config.yaml
vocab_size: 39045
init_std_o: 0.0
learning_rate: 0.00323
dataset: "wikipedia_en"
Below are experts of layer 2 (counted from 0) of a mixture-of-experts language model. Rows are named router (the router's row for the expert), gate (a neuron's input weights, with its number), up (a neuron's input weights, with its number) and show model dimensions 288-319. Each number is 128 + 32 x the weight over its row's rms, rounded and kept within 0 to 255. Numbers have three digits each.
Before each expert's rows: "comes after" lists some tokens at least twice as common just before its tokens as in all text. This comes from a sample of Wikipedia text that the model never trained on. Tokens count by the router's weight.

# expert 11
comes after: "\n\n", "\n", ". ", "==", "- ", "== "
router:137146146170112111127196165122110065089098064102118081101207095136138159114156127107110115122144
gate0:085123136127064093133105130116150136116152164161092112066177125104073117132151142132133082131170
up0:162156118154077118118156088134114069181138141134092128145147050119096145085149110073110118154110
gate1:135097085139118142095125121090142116082092142103170134112158121092169119136124111118107182118112
up1:152121169118138125134138127168112163191144135209108122158087137165095116155125182167139089153135
gate2:115191129116133122136127149096129105070081140146093140135116147138146149126118131128115133106126
up2:157170166080174187094156125073106169137143117136092130146128143126146098119081176165140105139142
gate3:132077111142172113103048112111148135112113163110170065116192153111159123156155168145155092141163
up3:104076136098176158106092127112119203133131163083164084134146184150176149129191129144088135119132
gate4:089185184146123085100134107094155066140162084118190140153128104120105124150125125153166138149089
up4:113168170155174136066134126125089056120144075119128177126123054163084163160113093146125140167107
gate5:140181206187113102126105133102112144108079070090130072083173062162160185071105135172139081121134
up5:144196106152071159114144097073129158113099109068173092062114110176182156088132073163086094085079
gate6:157108133156152127191216155135179115104148125080151122120070133142113110136133108132099102134157
up6:091120129128068145096111134117099110175122143153164133133138211152137175146135064189081169199072
gate7:138098050116140179145089162051074065095147179185122150153179103114152148126142129110110077109114
up7:112125156111094091134144077148180133135117160126156054133111139157147150127119155142129136143154
gate8:137142127162176117129153110140105167173166161105097140140119134125113139107118132097099168079095
up8:125158093117167111118126065147148091176143129160082098136143124156164168113129151172085179239139
gate9:186153159183081089160066175180096126154167188121153092164155111073127145127132164100140054118112
up9:151138150182101112189079168179117182190157199114108107142145114085106138114163107129087101125137

# expert 12
comes after: "| ", ",", ".", "–", "(", "in "
router:136137103060136125209101115143123205107140198124132132137121111145089113139093091157162108078159
gate0:140103220116130201188075139093160149068125139110123157128140111099123154118139086144133150138202
up0:142110103125128165073153094185175089095168092097123114115178093102119152144090153151146109122113
gate1:133062157166081110162149086188076111075123143174124116133133173107104053132176105094105139119146
up1:127065100050150146165105196161078151136169086157040104125172099102131146132091176084141099161104
gate2:114071105098136117068099102080076136133144156188125127129154090085093153141168148130144040145065
up2:143172107126174163204165142152186131124103096072111174089106186182171113142096129115139215146198
gate3:157164113066122079092160090146102037182145140154081102099120108165122128119110104061123162073080
up3:100157127156109106126151132143110107121137107144112114140140104117111144119070213165106138165134
gate4:121123157143167147123079156097134120089170063103119149083139172133115126144095131125104155100107
up4:151126166143103119121084118141203213085188092138138164082088187173113149175136099154113179102110
gate5:148147128102172128098104122145126128147113110109166137099114146130141154120158035151169079116096
up5:149150128080167133120116113147119131151139096121156130097107133122150189124128044156181081115102
gate6:149084132094126116136132096130182157122105137164132135140153188112117075134145181078074154121156
up6:099167143155117135104155143097089086120138092086124134125091099121141214136101089143159105111107
gate7:135060185124120118115133087112099175137132081127154138181158140124108132074130056172127145113094
up7:113094141112128124105126118125101154108117095121155130194166146148102119103142077143107116136116
gate8:125061123144141083153107156108091152058103059153168119109117137132120150144163126111141156180147
up8:128108128158080110073066119088162133087155186152149105149112160148119153124129126136111158135162
gate9:114123156127142140133111140166156120171093090162116091083132149119180139073142119169164144100182
up9:171158123158099138144149088050076141059163138107150123184148123142077136173120106082132089134098

# expert 4
comes after: ", ", "1", "0", "U", "2", "3"
router:109201118081152156176202172119139152134084157086140085152072102146143146153099087127156105155191
gate0:160066095102130099110173060134097187097153094194121131133124135143129169120196115132099109130077
up0:107117139145089156083160165108091094094118123136105146123067108161126154094103148164143160099163
gate1:064099155195108144179058144103144148110102152110116158147100138115129114088084140112135082209163
up1:113068163188138181127073089143177063085082087101150107089100140197141145187151097127115085119137
gate2:153079081114088110131120203177066127032156109177117123145185096126151151146126156120114162117140
up2:074107140095149148144107143141176098151129110127177130113085167099164177161125095105133085102116
gate3:107102133142066077140126139068163085119124141147147152145162137123128083193125111107171117074115
up3:115135140146062106155143150089160081083134170128139179163164116097145090181099180133155144097150
gate4:141127150138113093170144156206144162144144133109152109157095126116138116130090099083142112181194
up4:124102141144125107123146144136080111099107083134113114154161140100140104119125110152129184150169
gate5:163130127166152176059159178157146091170132121097143147119134125127120144131129181192069178095142
up5:079120139080137090195081083105122154099119142167128082152137129154147122124137077073150073162130
gate6:090122066145150109145147100119122110131093102117101119111091077099156121142095099122074077140127
up6:137133196140141143121145130102150177145176160149125133051192130114123115119160127169164135091141
gate7:139110149084125104138038171125133147141115149153128130102112102116108109160055110108144110134147
up7:135107154079121086121054172135141110146159139068122120094116126130080110127055116098163116104135
gate8:141191064127172132135101146142108118084136168141144177164096139176111176153136102173119107143132
up8:148113117169134145149093126155130121171078138166115133092156143056181139164147121102114173149103
gate9:122152183153119139182104128167106143092052174108141128124157121188145117148088091158108145111096
up9:117105132136150102157177170120103129125065143137138187110158133102118099206111107174115184090112

# expert 5
comes after: "| ", "United ", "W", "World ", "There ", "has "
router:105180132120115164090099169125146117099125148111093149127101096190103083180133102136128095154146
gate0:128143138144091134121088164055114173056144116156127114141097163183100130164137118053127085122189
up0:096122096101149139131130125186137101164171129158057145097145130061121121148123077199116108138144
gate1:186104079155124100126058119168137128118115082110200141188122163106090143141114154239102133100138
up1:189120144115081081145113127138147110140130068159190121122160160156078070148079130172096141157084
gate2:060140125144133119145154092154119115095100116083142166149129138156114093198195134056154147142183
up2:147117117163099090084091197100153119124107138141105173088120110138187105116110169096095111123169
gate3:044103120128175128131143126100150157169111140143127107096167113086133229102124121162093216108050
up3:170133148198163154115185138148086197184136110148142109103109127135113101139123140203088121115143
gate4:133124111080161131180162139127134108132095163093160068098105069153134152112165153125088122141108
up4:108094083136182124155118056173052115175091123141117090145164146111100096089112082105148112087207
gate5:176118138179108168165135116137048132124106161062131153133090157117085087109105133115131171102119
up5:136119132125082122115131172116154150137161087101137097069140143142096145144146103114110117103148
gate6:120157171118113106085152121136070097180097061206099112068155203107089187123195123121124166135138
up6:158104135142186123138112157141166108096171112140149130163115139157097143202157211112127152130164
gate7:019087098142175152125128113113136192137131144136119096131217100125152155091155109134136132149133
up7:145137149138051141139126144099136104105136143099025162144081077097133145120114174107133139081091
gate8:141179141135172149121078102122112186149153132095122129076150137207083092110123145137091100162094
up8:084125139165194187171106107126142124095127127125088198198076144120160136145112147095162085120189
gate9:122122172094172148141124156077141150124141108146111198167164119145040146168141120131177100157132
up9:099103160170147126085104088141172116200110109148126048121092114115192045108082155066110169077100

# expert 14
comes after: "|", ".", ")", "==", "===", ";"
router:102101110168126112136155066151184112102114192198084109175146135148042150128110176133104195152185
gate0:153104159191130122168155089180115152118137107118079105129136164154072087121119133167068137128142
up0:115148137125141089177075131109149072164133167107133153167143169061122129127216034089118118115062
gate1:159101128194140140149134155120097085139141119107101091083085119117155162114235138137131128165167
up1:080124117082128065140151155133138187131158112166107165179190112114107125152040119108127083099066
gate2:068096165158096081112135142163135102141125083119113074103120090156076145156126140163153148185122
up2:081209084136103083145162161040168134130133118115134081155118149171140125090159169106137127165199
gate3:168122142125113169180096104139155115142121168153108184131163133116061102084144101138173138122107
up3:132121160154137151197133114123152105171085103190143121152156106138114082109147083061166067138108
gate4:088117146149123130132098119130139152117103082114129131167133159123152106178171085154115109139079
up4:186129116120171101100136150155141096104154160113138101112121111159117139149050206130134175150169
gate5:123094133116168123126116145113113064117146131124149057142104118108178068059221095110132164120150
up5:147162105144100143102132122126141169125126119105135190111151145172115194167039163154122104130113
gate6:132160148121180142144153145110108151151126106159139113119155143148130129122138153008179163132125
up6:157102134105109097156168162129110155115109101136140114105188161152150145130118155085178181141123
gate7:075119198125111121078118122114122128149127127136102112144155141142142146156089103150152068139180
up7:113130186066050145109140081118142127133108111173079101117179123131096161115215136171189082132126
gate8:053155125182117158127117133129134099097155120163150132185142146155209153087151091157060164148138
up8:194181099110111055112132135101135071191139140083174152120117171132082127133088150094141146161110
gate9:206107114100129114113167159147184068057159149147166163130109166159073102135076147164110098153146
up9:053117160122121132117102116143113173140120110107083106140137089110138147162176138093129143090130

# expert 1
comes after: "was ", "the ", "a ", "and ", "to ", "is "
router:093098108134163096102116155116139101162172162176115138067133131129182083154063120084171054142157
gate0:098128107156133137127144134132097118062122157094169220150157072106136135111070102099147175142180
up0:140125127140129110099133162091116100060126170087166182168182092090108131127063121145119099168202
gate1:160113200106106119156144167176105119092139099103090108162124155100150120115116142136086154130096
up1:113148075163155103140104080126126168152097122187162124077112045149113139113132127137146139146157
gate2:138062089145152085166084137096117085228165140153183170111124104151171144159091099118167132142139
up2:145110124189185062158084167120091096220130141121150142120110104181172161120071142090146135135173
gate3:130080131113133102077106126171159022127149126156139152138101106098110134093149119084179110095122
up3:149104077156182146153087060122138094152166109152197107144172134117083132130152171134162073115169
gate4:116092202113122153093108030074151173134166135156101102149178081154199136094119133128095083144105
up4:141152064128134102146149225149103064136080126088177133124064180112087119149146138121135163126132
gate5:123165106177114016152104208170131167137153090189110151114120068148162084090158064145167112144152
up5:141156143183107070110099163154127161098137105154165166134113043119145089106182069080144115125145
gate6:119095159171117089113151108111077096068122086148144160099197150077095133147117099089097121075152
up6:124192043068179123084087150157173148180154171106131061136062141137155147118098181158145107157073
gate7:091094104138122184108117171145112173129180136152106177117138119130078093169148114116124147108104
up7:162156147155133107113181108171187163155109151108139091109072102130154177130117095127243055140110
gate8:173123125112092143104108169151118107103143137177075110131143103098191101123117172132136081095087
up8:107141192125173091084153099134127118109155047141065084150172091138098126186152112137142165138072
gate9:179133130170124128152123176168104140156159097160134122157154102149047107107129168164080182167173
up9:141155161130143178152097132113133110176151138152115064068122120121129138094114178172149131121124

# expert 3
comes after: "'", "of ", "in ", "to ", "with ", "for "
router:133179127122067163074146134112147134141192084062139110196129141171106152127153096143129091095153
gate0:161145166086112142117150150146101177138143115167138126165115090174122109137146168088100173145142
up0:033101125122100110180150047098138097142149170107171121141107100132163207102132128172144135137111
gate1:131106117105135084140096174104169134084120170096163116121142152109113153077150120190099172134185
up1:105108128083121102084125144096159124076113169137156099127104144092137138090140182132093165116099
gate2:109062098136148158162102134100108112155148093144189129148092102144159204119122158113104058095145
up2:094141135095119102135133162099184132106154136122121122122144133106119091120087139162112161171097
gate3:188111154098102089098089156100157071117110153096155156135155131100203116118150127119096100164192
up3:218092103179141132105133150106119177150164140142103149153099146107126181141147112176098149167135
gate4:076158117123189122188156152118144177095128128125130200122132089083066162100106134122153140137111
up4:100105175183094156104140117120134089151115151089168170090157142151143096152111143131110072136089
gate5:143085180144101134121051124158078139106142146129128159143100115165110158108104113141068130150117
up5:159132136114149142098110077110128165161162082165144077148134156160109138157099126118166116116141
gate6:166099111136105150120168071101109096127089107127137104164131137138112031139128155162143158128186
up6:154166095114063165141135099097138088140079120104167114115112134138099060130141133172117094135173
gate7:125113134101119164091157094126151119129150104068143103144158076088032086137090148102120141113146
up7:130141113140110149110158080125083098104128172108142132175094186114119140189105164118148157161082
gate8:167139130103115131079107174169130168185180154149091121152064129123098144165143112076105125140087
up8:124126145212155143149126127114154090165077110141171104095131116138082137157136110175101121103089
gate9:114118166127075141154145165121109114129140124078100118105121056135108188075120132169119132201092
up9:146160131105128120127159135123141171156144142188166077158095124091116075151154164077129155131107

# expert 10
comes after: "\n\n", "\n", "201", " ", "also", "202"
router:106158123105118186108186123110116157125089117078078126145118141202154141142168091102097148133122
gate0:156076005191127104104086175133163103112184150133092126127144099107146153124171162131118199125142
up0:132155230060126137132161089107115131111083114143171149126109126169165104166125123088156086128080
gate1:103182156138099135128136172122064185089124107124098173139169136125090096153102174148118150160153
up1:180091122125096190136121159123142055108093179105187096100069126143119110127123125148184149139106
gate2:140129118108128091192162158165110132165148176124132142159115136182090141128127102145062117121131
up2:084148144152117105130145101143147144206124136107137096139108089088160152170138151189117114187061
gate3:104128154145136098114137118129101117112153146134142191122138113126127181139094149156117050139081
up3:160090091158118125104114132107151080161131128117145117054096100116149164158145137150091100137109
gate4:138091126095127146048144188097129149098178087137103160163134139124175143126085136149139114135165
up4:143173167126117171108118104092101141137088147183160115130150105091174116162143106159103127067165
gate5:085116121151128138126154181087121137084117098090096180138094139162135049092085169126117159164131
up5:145127111128103137173145192133088090142105128113122164190123076132147094149141138086094069124106
gate6:134161153105115154113100100114090175192145127096080135120148103138134110129170117148155121161113
up6:085176100147183132129062115171209158158135091117153136203108149086159082059096106144176094176123
gate7:114154149105152145121107132175106131121155086115130132159049188139083149109128091187134120110175
up7:102170126133172104100138182076129103082167128151121130132147128124126172108077165111120138101103
gate8:088132111135129125101136097088127121160123165150062179147148148121186087062166157134135161179129
up8:120127071105149141161166161111128149149171117065135127164126051142086206114156143095145162039169
gate9:151168154139119135086118119141131130159112113106158116116104155023069068061123105157073200102119
up9:160126091124106169088141111154144162141176080087103100106068120123162107085167146145015086153118